config.yaml
num_hidden_layers: 8
hidden_size: 192
n_experts: 80
experts_per_token: 8
d_expert: 64
d_shared_expert: 0
hidden_act: "swiglu"
moe_layers: [0, 2, 4, 6]
router_score: "sigmoid"
normalize_top_k: true
routed_scale: 2.83
balance_loss: 0.000164
balance_bias: true
init_std_router: 0.0374
lr_router: 0.000705
vocab_size: 2048
norm: "layernorm"
norm_eps: 1e-05
tie_word_embeddings: false
optimizer: "muon_hyperball"
learning_rate: 0.0073
beta1: 0.95
max_grad_norm: 2.0
batch_tokens: [32768, 65536, 98304]
max_seq_len: 512
train_tokens: 713100000
max_steps: 11354
dataset: "wikipedia_en"
Below are experts of layer 2 (counted from 0) of a mixture-of-experts language model. Rows are named router (the router's row for the expert), gate (a neuron's input weights, with its number), up (a neuron's input weights, with its number), down (a neuron's output weights, with its number) and show model dimensions 0-191. Each number is 128 + 24 x the weight over its row's rms, rounded and kept within 0 to 255. Numbers have three digits each.
Before each expert's rows: a language model's description of what the expert responds to. This comes from a sample of Wikipedia text that the model never trained on.

# expert 37
Description: First pieces of capitalized words in names and titles, such as Ex in Stock Exchange, Be in Long Beach, Ro, Bra.
router:150060091196146104104136134137117114102173090112149154107163115118102130141129152131188072152163096133133138128120130136154114150159125161129114122108123137138162144139140117077137118129119082158133121079117128144169120140135108126128137124092143108110129112133162106159060093127100131092117162133140125120120142121162174096100106145175125132117178139115145136104141068139099170153106117140112093122098170155164135106130111084101135153128115119096140106110135125138148131144107126149068148112179131112127136133110122132107114125107133140112128141152117126104118126096120161124
gate4:148095122141080084146131140124140099124140132069131101103123093168137143137133118141172123131147142148115065101138114168151121126130138136166099119081105076166151117112120132149123131139146158157129113105104144136127149092146151110138088139137101088134131120138135132129102148115146148134117150132093169113141103172155192123122133086156108116118113097095112114071137093152115156180113102121161160145115174129145106137130132103107169155150104139129124143123129152132122111181087122175090144156128132088145142149124155135082096123178131141129144141123150150140144149141130136101
up4:146137119122112082117111122181084121132105103092120151112152140121149103154078115133111181165178138122133151123155103118109106105105140076143117117149136157124100138153143157125094127112141157153138074088163134155117172109161116095134129164125098139116144142139135107106133116157102138153070123150141166123160108123125126139119161148140091152089135177130130149102069129178126124074136123109135138134099126116087167136165138130134147164104120109133126135174110119162151132073130127133149107091130111155139135121137146125132104096136120143130159103131168105120147122086093109111
down4:152123163132148130151144122156125114101158116131183160142130084116096122104093139146142128146135094127134082092102166147106133110107115165120146097128121102127106159133139125162155139130186122144142166160111148109177112148109145116072132115098120203116116132112148150160100148116132137108124122103132083154115128129103098112126108117097110113140169093085129107128166139077139134086126138135109138135159136158141062139089094163122146097117155120123136122152116124124122088165132121159157123115181129123131121090105165145162119131138112167107120127117099161105135122154117163101
gate5:148157170119158122126131118109112120151129125110135095116118122134125134120110102113167115102117135093142134122103080132165126132159100138117108160148130147148161115139090089111090145141116105124101090117103076143131164120107087151084138158132102129156151144141127140148101135121125075139112115073126158166100093102148145121129171163123143102121121127155176134105132103124111130113101107137144173108121160136126103107132105131147159068113128144149096131157138104117154134172159163096133141155100133170123129149142082089095161173096087103132122158092098129125123122159109071140
up5:153164131115104094109116142124160164098106127146165141155117098151135133120137139156162170123189150142160135090104130156117161149148147154096123145088155174125112138139157154097136123088118107145120163137128136141171116171130170112142130092130130146119104116118150129137165132173141101102135198146090138099146140123108104108128156087107133112139153100117124106150102152145134169104151129130079117151134122103124145138124133121127142143140141142105160149102159128157140120121115115162111121096133126076095107159126143133131129133150100142160157102227158152104140145115100142117
down5:093183139113125104104145144141084120140157143083157108128147124129133168143116154121113099136080133089101152151159122155152118077137148074133161088140152111128119147140131137137125117096154119157144136113114139166115099138128116159115162152121131144149158135102141130095193131099150151124159118092190166160121136149180125153113128131156136104150109123130115128115124081116116131121097113091117151112121132105156092125125166110155150163126138144077101112148130111077160132087118177114091123084128133124100114080119112145123091131126120159127094123116127128137105133174119144156
gate6:123139101147140170101142133130152149139123123132116130083167103148136137118147162123141086108129112138128102153140166162086061105129143128118130127114151127150135151139092098085124152099138109137132109113149144150125155041117111134126144127126150135152137154151131160145101119138138125091085143074138142101164095145119172134130121125134164152180140132107141109149125115134169143091175102133169083079123130128116115109146120104139139131113114125115121114097105153119102119090149125157154111118082155098125109085086151097152120163113128176133141167113092093125126133126106090093
up6:127137112140137117121117155164140119123180134140136123110107148124101129096148102099127142122123151111129082180158162151137152096104130132104129134115146154126078192149125128134089094140137097163135141124113121093148139096140114080134119130103135106158096153131144142109096163080161157126131105086126157161114099118149079141152127150140144170092157146138139134091123094097128093153124133133136160149134127090135102131132150111120164129098082141109128115109111126145110155114156170148124161143166125130118137134110129123117202130104135160172110073150128131094162065141139115149
down6:105166148083117137129148119174120146153118140156164105113130152102174106142097084126113117061122109138159129111145125117115097136139137117128130113157113110119118138120135136112140120137180173089150188136134137146135167094128180133114130083137134126136145078108131137106097127142107131129169108173177112118156068159131130099138146145131143134125099070112159116124136105163114129107121164110135111128137130106150158128148100168126086126178141148116158140098104161108157125158172124070104098127103144101137166102117118123101130131119102148127129108113137089096131119125159121135
gate7:133134144114122188103127104123143129126131101100106091119106124137114174114135151109159109141119102102143142169094117155159115120149126119110125124096079164118144091077129137111126110116141146134123169155091083154142144148155149110100151158134101109077157125130172124140105116111135071090119121140111125085145194096116175153119133163122181106097141138128135124123116131135091130134136142123148091101125139111128173139111105127150140119187110107100153173170139160138098110121156163140116152137168110094108136108142098125131087140186128094118146136132123141132147124144116094117
up7:171145104102131139152127137098133127153120118184178096097083125132158116160116139129109131134128115181145153140095139128127109084102100106132114119164115114124124124096086126087121161124147147113112159119129120153145141092113120088139137156112098136132108110114163150159118116108096133128167120106106138142149163128122073106097107118172165128095100165107111167138138107143101158128144103156135100122161168155131133118047113176091119168164129112129085155123116122149093069139126121109149153111108128153117116138122146112111113121132143169128074142150136130143136157135125162115
down7:103089096129093113143086143146162072144109076145135138129106158109085169101163107143102193140131122155121104191108115186114156133139120128149132147134092129152146109123114111160150135137100117133140126128117112093134129092131115151133151110114154118060176145126113116137169150102102124141155156115140138118126104136126146132161134117165134099121120104152146144128097141151103129126160107136127115136061124132104153153125091169141170118146128168096118116137132123098049121128127123120138111141102157187140102121097099125119140146116093115142143118150132133136137167145135142105
gate8:128136163094125138133118104181126145142120128129166088160129110064156113138088138138154098128145121091134071129112115157136097160100130128121137096119116169178119132121101117104128150159117131142131101073130108120133133125119116097136137078080143134119149147119112121082094161145128116116059163140131176128114088105126124094155150104119135129096107151141102115123069125107148183120113108135122135121143155161116136173139128117144120142119104131154163104069135128145148121129112109110094158125108098119163069130107140161130111143116117190141107140121106145153120120136131153115
up8:144145102091118096119138136148110126062124106118134102126128152084106135152102125084124115131144123100145090115095176177115104118125146105131191095116125140120141186146147142125134137097085134128109149120112151150174134101112104118127136121119151144129147155061088134119118121089162140108077147100112132127192153126108125106131165103125113155117139130163117117154093129160121121161094085143149100106122117157104112128111110101165084140122131130099125107089134084167157117126104158115104133112102097140155132120149101134091088147155128158116154116136126118135127113168159142116
down8:163138114093092098121101177106134126136092128138164131071096174139132125139145119142120159152116113120104138115156116120118124144119139132126091129149129075139108128105159178135115104159139112107137138083149163109159126138110158153162144141136111119108132148101143093102111107113135115124126129158124167120096128175098150121140124110126140107121138111218097123104116159120148149127111091114132131135156151119146196145124075128140086105120113147122106115115168107124163087096076158164120115109102157133096126116139138112167108175098115101130126151120105166134135159122155139165

# expert 31
Description: Word pieces continuing an already started word or acronym, like T in NATO, y in Pennsylvania, l in Legislative.
router:137162164128131133144147115126154113151143104098095150150112107108132137142141169133152137151146060085141092129120151115135133125102112135107114144128155098090136209134108117130186145124107124122130122105080130142142084079114096112151150127158164144078129084109142125105104088116108105106113139133119152115159159112169114114113085126135109114113156125101190102127096081091129159125112118095121094132107156171151162143138138096110138101147126149159142151098088130145100102134153140124107111104153136138127156096123119135097112113146133138083108179145132130140162122121128111136
gate4:110104154139094130116130101094150140127136133092157124114146128101110113122135082088131145109147136127143126077100111155101137144100167135116168131095131133171141178144110118143133162114114153134124101169124127147148150130099111104150194159151142123078112108116116159089119135098140084138118162098108149140128120106077132102141145174101132151129140163119133118155138109095129095136110125121189124088111122153130142113129108105110139128169080145161129143107165116107119110137113151170135160134158126114189124110174151139111152137069155098095147126114155128122172100128151148133
up4:105129151115084123114119126108167104118151119073136091108153119090092087117137122125152112104122143144116120149143128179124108132125161156129147129116166129110108126109124149118075140151126165132135085119122186133122151151117132134138139126152145152160135116153093171065143106115119101134139146107103082160110120110080119037152150150134152166162144085112132124156126110045111137156121131146170085127138149167159126115106145103142149123144119157139138135096122104123145128151120132114149151130164152123132120112152134144109110156099124101120100144099151094150106148134123143111
down4:142127078148092152118220149146101106125116125164132129151121097157136106115079107105141096132106155114138130131099142133127107124107115140116151087096158124176120176130140116144086090122110122085117148116110145122158116134128095117104138116124144110116132136099120177116136108111166169112145141101122163174125177163125133157121128125140131089085158155120138099130099137095153114114153167140090161097141127129146146116104200134121120106155122102174130153143094121129121100116100137132102156113168116157126108153109146113115156185125135100115111105111106121122136131123168153136
gate5:164124086123128123175113158122132129131105138119118056098110113145120121180150131150093090107128121098094159181126135138122143167112138147105154114134128143090140139130140119113157122145142110099119152107113154127103129083109137166127155083135126116110188149124139101129086131103079091138106116134119147112134162124121149094137110086143093151134136121136106131106149143113118124141120094109149081160105126153115132130143123110189114150109098115149173106085117126097106118125149177120147130150153166156147162110138128118130131090133128196166118165096169122119163121114096123149
up5:153106166120097106052133161173107158120105125139137126134146116127169104126106136132137084118115160146111133163118128131094150133139100141174113144123120119115108098116103127091101146142139117153140143122118098124174141120115117148116152165149090141109143121137162150060124096153151129103122153104164109204139131099102151158158103115139099143096136107128134103089096108136119136136110149129116107085208109096138111104104119164108104190150124150143126124138126129142131156150138172152136141123146160131112135132143127120128166144111077118124131114118151083132120112135161148165
down5:112119105149152134077140153075139137137127141165170107125141140156118097114151088171155122148135104138089109101105142121142108160165178165146105127105129151116138094135111148115115161142156151141138102152134085121114110130146108156139099116118132111110163129139118143141109095187091128105116139124134097177144110148091132125147106170084141142093143106101088129145105153148100137128165159123143109167106138123118122101154104140138114102120143136110127108092094100109085148145134142110152103147151088118124121136106116159164130114196147127102148111100122067134116139155131172174
gate6:132124112141145200101115148161144117102129119144113137109140111118146127099094127130076112150153108148105117114148157109089192152116163122127128144146145116147101174132168134127136127121109099140114138156159162158165087098132089116114154135155124131079109110124112153177081065121120138091132128132138098124148153099112118103135119104146116105162088193128118139124076104183151127140115090128157129158115112163117112125105133141121131104118129141154136125126152153131110072161133105104124137126118134090162142104128125071109133125110107136110110137171136137118144166096157138149
up6:142139189133069125104130184163132094106156147132128138152126114121120148153153123156157105117136147102110089110114108118140122110161123158106135138063106126098139151089120142121108119142124163128107180144127110102124128151131128132130092150120127162095152143132110135118125104126140077152090111134145128189131108167107135152137135124130156153087096135114127123117097095112159124116156107108083120160115132143130113117142131110129131157179084152135121079124148064147165129122141131146142156109073170069107150139159150121146133142116144119159161100093143157116118124140083131138
down6:096117118159148108140133134122134142077144159146148157105088112108132105116105128154137116092142129124130141185138126125094162125090100115109120135151125105127156091131112115106172107112128108140138126108121154119169134139121114104124135121159077147169095103127149163151102083126156147109109147093114117191132140113095162124164147144107116115121150098108128147126149132131151120101146146092127153136139153141236157128138149111094133129101128141136151160134135133101163162131179114102152112109170118113111152093120127116150119135130076083133128109099116114174114085146108149102
gate7:129136144137159165119187123112126134113096124137154084121174160150126117110120127127163085127087072154130127124074150147105112165150127120152116139122122166116130102101171118121135119107146128191132095119138110110125168084130069121155101110133149080131122112121114089122119129118148155125151154151144149103141148117132129148121150115127150120137123132134179142124142151143123140129138158148113178142095132184075145113154113166160108180143123144086125150156086169091146127095126117115096135149150122139084101118139155148098149129158083143157085138134123153133127151118128116116
up7:126094144084113056122109153137108162140204124096120084163124111144168126120126183122145135155140136130145135116120113117112136149159119143136131105111184171124133100136120111146110155113149115105141109149114149109164138101135126085074096122146087148133102114135148099128164120102127132147161177094117138127133148116123133130118124095133144131144140128102089111114136147145174137164149138106114092141105125140162166125155128097117193114185127108102127098121157117153120163187121143090194139131121127134155104098143159112138122136122145107132100132114117098113109139116156141122
down7:089107101094135079112132191092133153117159157123137163132093126161130115104121097143159148135126135174099109162162145094134115109144105151173086117140116148159151107159123115105158124121132110125155080157096168115134171118125155095064122131114155169096117149146118121146143113142137156097135109104111124091132108118127155133120125145140112179133106139158099138113102164151136173110122131124113110109098157105161122143114135145101089157127133101127108125123159140158128150161156149164135100162147118105161162142100087109119118084136130095152137114128139104088106119137123135079
gate8:149176135131131118155088097170122122136136142122194157172126129120108107117088129143191133138133081162128165115119105118125125074165089170146165106140135129130128175173133089148124122160117124110138101121105130131149142089122133058112118138088121123104127116202140142087146116122121113134117122141137103114096092123149157137137129102097099102129100122120155123117157107140114135116143138088125103151129165099127189137123138084104116119106158135124151157083136113110119151155136107142114133132159111128117136089136128130113079135130129144140161163145116114138115109179113091139
up8:153136090149122144092110109148115136111151127129171153131132145066139134161123098092136118123127082140099153089103140115126096157097129149149141142146126120151112151173124089122109129101084114064122104164141145125120105135124118100092128112110078135161142112131112126105120125161096144099163193137103136125113095098135157120139129131146123113090097104107148144166124161142121129085094142133102113132168166181128125121134129161095125082128116141127130172146139142135117127134150121142147180153154110126144136136082137099091156166089114112156100118116077110137096108153106127158
down8:109132127095130136127137120174163176148132146143133091097142119122168122142153159149134091104144100160142144135123158120132071146144142188113129135113150124098108117165057115087136109109062081130133155108134137167099112123121148163125150090138105118122163100076176144086135178117123123088147116082158069163105141137137139089185131098117132127115134156121116126115125163150111120135135102096127137164119157108118139133097124134133117126129101167128121119125112131090149149108110131114107152081132150120147156117136122153149142119131139142133133134114121151112123160085128173138

# expert 36
Description: Stems of Latinate verbs inside words after prefixes like re-, de-, ex-, before -ed or -ing, such as duc, min, include, support.
router:139152115144126105143158114125163109155133098123119131144159124122122143161150109094137156135173087106120077143103131105123151112133161132113128145110148171160130130143136158114119142123129107102137143122119124149141127128115118071101153130180110129100171054134159074142081098132090129155127100116152115128125122155106115123098119142137125126116119126152126137151118069126125187136067101155134127155128152131134132102104095106142123141171099146161154138120163161154126077099127158122050143127195138129151137150112121114080103127096123140108149154128146125125157117123143112117
gate11:103143122099115115139127105114094127139146127113151147078140093125115157149147126168121098134125132142106130067109138170115133109118144155114119144104133168109169160122109129114137122151095113068120139166115130081154162094129115159120100157104133124138081115139145117091153135131157133161118122100134135136107140136135161122127117118130078124148119146094159099158127152200133126083105080133083092112093140135102193113148095146135097135148074150163153149129146098167104121112128168137138133121174114118120115099086149160155113155095126145130127124154138137115132094109109128154
up11:132135161136137091113116167120132073149072093108130113167128153132131144106128142138145147108110112086130144109124114117133122150136081090131113120128116105180092119100140158142129090134141172120148136112068138155108154176127128157109112172142166141145104166146118136154098150129108084119159168130120145111130132109143134198095134144137121144137126161127145158137091153138096171124117124085088122114159130127127095132145108084145153138091155102157141105131121141118134160110171080161145072122115134109140138154087140118136124112133129153140120144146132121139120152159078109173
down11:174131137118164132146153101141173128135151112154125127124110110162104149148154153149093160118134150156139094152102135133154140076114139153107118150120144112140147098144146180124103153080097135150125146089143129126161105112156127075113132120162145125139128138145094118132112129124123122132090129147091094092122109134134125160122139125121144152178098110093149100158133127097124183159159136122109086118150111122125155123128139145118128153103114125115136144113124126101159191136134081100112127143071127095146107097131092098125114132156144133117103105137152104131033110140186156105
gate12:117118115129111110089129117099159134119109121126097146141173101135119131181118107130114129142181173116089093126127163108173187129116118118116136111103105127144101130107107113138117093044098074140129159065114169131145152127098156118102135120174125129090132135107112110113128111098117115107160138115092130134118122135123157155148150116140170111144167142129139108139171146159109135100141121095122114071125105133097146131133152119127116117143162099074136156130166089139126167143121157148101155127134147095089125184134095130108110098151105137116131136138140142140148165113121107135
up12:140138127082150156125127095152106186165139163127177111123079173137132112117136139094100127118155120136183105109131153162124123136116086160120141147115134153111143162096166081162111074132142105141132109112072135135079115098165168112179140138149130098131118131122117128104101110144169158145114135148124120138122124150133134072172125147114137118157163081142144105084153117165152157154152120113101158124138179138106146137117155115157077155116124143143092139124122137166118108101119101126118114107140091132117153125093145126147104130124113099130121102138109161134149100104125135129
down12:122127144128133140159134115168122117127139110155143094122162135139122125099093155133097084139159122154093104149118108152093126131138122146134156105119121072166117102187094106137093106128169100131133139078110149119141143124143140118171156111099131132180166140087142175098163136145134111125121131163155150145101152137123136131178133106155112111127133106118123127089166133147124138104165160130086127124173120120111139085126090142135104139158113123132131148121121165141092117139136114084136120119121128131130125105111166168122130099140080123065150063132098114069150147155158111150
gate13:088144158121115153152109117112136146132118144143146145088085131148129113114139107097165082111148123114098062148108110083164140142129149138110149111094137158074173140145125123101077147113122162101095122164100143105108156127127160121126160130124106147178110076121124138136144124103079140110118149158076114140152097143139139144114144135138118168124090118093127139086118169138159204149084148134102100097119133122127114110110137128129126106136141136125147133132091136097143111093165094101093126130132145138154169136146147120118113113118150162125165109092122113111136076150133132134
up13:128114111110126122166136100123140077137183104117133116141170118141121136121079094137136111115126119138116113142134143136191066152108142161137107136090117143126117121135131131112104133110153105131119089138137125124099128131105099078098154127145115137110132174143105106145129106140126121124122140113138096087123136084081128148145165135094115113115154139125133130102107122132141130102148180099111139113152103146168146073106124118148130118148122141112174151135112102130118148174130150081119162126182145171178073156118176086110133085112149106083106126082151128134174133136118159125
down13:119121118163121116097167123132131152107130152159141160096101138163109118127118084146148129098157144128163086101099120123112095123139118151141088156093133135140164114146166162131126159146115151116113143131106137154135079170104143169132140133093165124125123087149097123127132141064104149116118086141131140111143107122099091119110136110155134129110149144125119144113154115094118194146195127125123087113115136122135145111132121125155095092145079165089135128133136095105119108130109119099103102178155133146100133142133131075119162122139125112111116118159151146148122129142165207164
gate14:123113090105115107108112113099120117131143130118098156140143143159124135115139126090120106135099105114115133078129075136128109117166105120145081132118136140113129138142155115148124124126148112178141114125152134167125192124114088109143124157144132111097143146081172144112155118133139115157147136122189122131101127143143103114157115154126138135103106109165150146125146175091129100108121109109112226098151128114114110132141098087143137200128133110122151106149114140145111132129090106081094097139138142126141129147118110184148158097114148129156152145126101113093147063124116134095
up14:149125116178169115111135168150154136181107114115171089120114138123138123136106125115146128122144130107092109117121160098120140142089136118105159152123113155117138126151125163113140069124153109131160128119113169148128092170137144164169141102112115158132125130177165123139118123141135109116109160133111114165121139102097148130097133107135110151126124172097146132138114120157133105098119144129140089153131159123165097174107156152101137076097132142143160116135156152119190109158126128111170153116120105119136092089108140106117106132124083124104166093150145179147075170144115172154
down14:106134128127104084124123128151096096140146102172163175111144130130105142127163135140145119116106153137106127101128142086129135141147117127128073109110098103120128118149142143135171143174134151143122096138118142054100131127116121147092117172075104122113155103108128114092140114154136109150125139127132088135174128092129220122117096108116101121151142136152127126171102102102133084124136163127132142135138121177135119120144121104105127161154112132173129125155086168159166106124152143129130075151136131140136135123081137159112092140098161134115167103104137122130154096145120167136
gate15:120125123153136152135113105086128124142144144142154110128124106127126148176144079139144143122127131117097143155127127128162155086111132148166158143107130151135150130115187150169126116134139116102113172107117086119160096084140151093172159121134110128113124175111133126130140140136109155157113097098085165121169141117124159147138108117137156145120130096123154150121145111111107152100097133144104090142092141139106139165159159108106131116153159131097148081098097062127161132144163097108089130127112158183123106116121103104187161118164081122137141128105106136093131099156142132157
up15:144095180091124164108112138133164109161146118176123134081126091138100112140128144133137135115156140113117125150088126150116127128132137149133141109126115145111153148198101134135141124115111138141117129114119113114168102072136123121113142068134151160159112139152091171130170117134097177158106103104086116122123137108129117144122170112108097160079161121109125124167096162112118122099097149133147157141154135122117136118127112130123126101132131131132109107129131142144168100098167123107114135121114116120115141204167110137095095115104164176100167104143142091068118117159134153106
down15:128171139170112167129117112122173168095125149123115103110154118148108141143139114126103146133117100166106114171080104120126100078076112123136149164160107102122146128153131152131147104106146114110091146131119176125146102114100184080104139118123087148124101091129148136128123141119073121133112107153130139159093127133101133144155149119141121116156147105122120137136137111108131109121116160088129066109149124131124106186097130105099141179138146090100138157133100126124112153142134086161120136153110160183102140130142092190162113128110140164104156137122148149136142135135156101120

# expert 12
Description: Middle and final syllables of non-English names and place names, especially South Asian, Japanese and Slavic, such as -ka, -ji, -wa, -ć, -shire.
router:149124088148094145160147130153124121122162062128147128109181104132128118150167136085178103158163083122136049073127134122120096130090124142110151154166120107128138154145135136150149159137122109110141139126109162142124105116132115123137185121124117124095120078103171135134127128116094165125111131096147136129132133196117144124084097099147125134111135141085127135108078120132114129132103115167099117135128129157143138144124110123110146133121151093124153144133068127147128123093136104140102147119146132094157144147103145134080111112128146093093105122166164138154135097119110163131
gate4:148135151130148134140092157128143146123137113090156121120086073146158145144144155150136102135156114116124114139109105118170170160097110138098122133121122079115116096157089111138146137157127109153106149077094119141099126162102135146145097156148139110128109161110156090161136099117117146137055104124127102149077128128148144101106087161128110137094146119103166140118157080153087142123165152129117129133130104104100133125116182158155091138107089123172129151121135084145126155124118144124115134165139104126093107132179151136082139134138163088127121124161136095082132123127137118130
up4:142154128124166126130127164099086139082117140108175098176132111164115124155127131151113101134127093132080088152128078117133153132124109120142122101110130121131101139154108116142124135164137102181139166136095119120124136143163136154168142176111133094114119108119153118160135123064103125101094132083136150101123146152118127167112126113123121161131138142136099153108135173153085080128151146123151140126125130095136125138115175163142130177125122097169137160091151090123112151097107129150141124112127126135130125121146151141090143122140154122124153141182145080101164080124116084084
down4:151134171093127135165116135108109136124121112126100146163136144155137140122104095166139154150150135111111132129111130153135165068123133143141095084141176123123155138097140139154127161097105133107126138109079097118106166092077125125142093161087087135108122117139100085134120134122128146147140131163142079145149128138097123126185123080137077096167121110108104129133142123133093131129074122114111130158155123121155162119102126137110123173142136108169165144113107127176144104182136140110160096125117169135123107123135132153120155109104133085155149079148133129122118136102173151152
gate5:121136124121154143075135105109142132125171116136119123089160124146120137153159177161105130096108162134140099150147114112124129136120086140086152103150115159137114153108148128139118111090167121133124115175121120167146087102146146143152120125083116144102138104080141109105153105122151141140124125186122151147112121115139112130147108121156165110170123164151145082169131154133077132152113100134139113155138077136140154138158116112149143167152113145107129086129095139140136118171120110126142136152113086116103180106164132128096132202105111110102130077163117139139152121150150116170
up5:142078143155152183149168126156113150088110090133135124159135131120145114147098125126163139114120107114140180196122140119140109149119106164114110094111102106126125129112140084134148106093156122122143113108143143122164103131141153160088156155119136119101119172112119151151126165088112083085106122097156134133138143101141103143143138138117105100134133130104096140116101108158148131122164142112126135104114176107134168139088119139154144102122137121115103120125139158125146127131148142129104121133143167155162078150087159117104142166127132110174151161115112149074156124119106107209
down5:119102108096106111056126139112196115100097138099145170141121117122130147133139117116117157126157095148127149131100129114129146174139117090147090158134149181117143098127149147110127101143128125141126156157150103110137117148111104100110158109161099105075142102129103135129118104137107141133150169126151144119151138117194114153138139196134127121097080146156094135110103086167157143128125138120126147152106175152150127102152085139098150106119139134115107098115185138116140095137121132114141115159121130160123168124119064175142106114136139133098106158110114103136137143108124128107
gate6:130124142154140146104101105156140103110107131144113101126108137120158117092084120101100150117134123152131145147170108141142129125111109127139138082158082147115146137126141161125102105095079104117126157104120132117160136119175167165086114121127151176115131112117148142085128142121124150101097157111140137131186159123105133150106096148157108154122113147160152112144152119123144107145115116171089117126103121121088097097154151105084169145125099122137134085173114135182144119113157103099126114111120154077138145123123144123115106104171121130101140179085141155113161127149189102163
up6:100146132105087118099158071106091099102075107149103103142128132145130131147165138101147096116151156140114146102138157110115115112085132133087126109169124130127121131111147100150143144130116089093135114117138118164114129090133097195096107127160170140121137093122119143140115152128150142127152141126115110140110122127120123139131123161082094133160134149144148122083144106148119115140105130166162120091144142154117132081140115130087175163139134123106161082144117061162147133084071116137122148170118115113093172142131125120108135111143163144140129137127113109081113123139152094177
down6:087132131115108074149123149156119143084118127108092097176072171128181167130102089157158126131127118155142101122127125146108106106126134142142179135167099135125163172139139117127152139136119156130120110160142111148093128151119126182108167146132106153109101116107124170132152131162153114189123143150114116100116113131122093130125134151113121086093119145108112131124150135094119119131127174170124117139132095106145132122177141145093131110112097113125145126156089102175121102097121125165100134128121138149110105133108114159094117133153104131053137130140147133182146110135104098100
gate7:149112128164112137157091116108135126161182108119137140147164096107119157160109115148146107092136106115114136134154069130116097138145140135127130128135115135107107117118146107144100142128145094164122133144139102136123135119175132155102138073102143135037124157098127132148154110118154142119163142102143179124130126096117159129101105144157135150139133146123141106139115147116143156115101166127094097138110131145162131120111130141103122124112116132102130112112095128132121092156146121095188092144073189175108109109134113125161115111121098120150099114109175134118141159175057099138
up7:123142111129128148133172110137111098126147123114117135137172093137150113155095128106109131118123092093131140112160117103090095083154108081071090146146123127141126116154116109169186153121145144136144116113106179155164120092126109120109098088127145054112146162152112107121122079128152098141104134140131121124143095149137119161107107122155093102144143108083089102087115164137190125112173122126111097135136138146135138112154125159102125107132169154125103098105145143131099135124170161089109120144134090127130145134123114125145091099170119152124102109118121140136161122137117086115
down7:142137135112133102164093117152113124113136133162135111158133130135115104147133116126161106178129138147134101103164152102124111073072098084127125128117145141121145124126119139159088129143124129108135148171154117114136097102112138155134108089111147120120120115065138137146195123116131132135138128129144122118148145152163087165103143089096111092168120113072130134153157132095146128115121114133108109094150112153151118134093132145132103148125134105114163192186130136100168112123088148122115128134154117113153123126073147139117108153154146069113148093188149137171144102108153126146
gate8:137128122116117125118099149129104145140147099125099122088185105142141094124124102121155112150118088119085123096171130097153101131110089092119104155131144148148115134148114107149158136144154131167116098128065111148133148103130128131166160116043177113113126107141116153122120151110153091127089114103101063122115142162145135123085115082097128104129146095114141126154117123117097142112116168114130137122145136118079106128156126130150139128166130113183156150092160115155104123173145159109147106091060107138113135114142129092128126141134123103143157148133132150095136113120126123142
up8:113169154151172136154115107120160133116119160124127178094092079174124164133153113108097154126116116146119147146116171118130100141136153140097155097098134117108147137118099154130110106163113139132100111147123105117123163147139139100108125142142093117125114102109108176139141130128104110122144136137095149088125125105142109163143120136129142120149114142099116147123142094153148116097165093133129121127136128133190180117113089128098103092127167133110072088124139132109119142059153142118137163183169134113159163122116136152133174153158146161125117094135131055123108149116140117104
down8:143103139116096100107130127119118127139154115173161182146115126113114113124148114114058137133099149168146111114146102083132152114171132170128124126161114102105141125092105099096163106151141118164121105099155132124103130168113101153150155121128128137107150126141152153122114103145108120104152150115099154109149115094122146107104145171118131115125136123126169155115108165158159196206123150113127093082092158129108101126179124113133127132122102156085105125128136134112144121143124062136113111139125174131162129103130088133149098130129101159121123124123088104131160101154149148137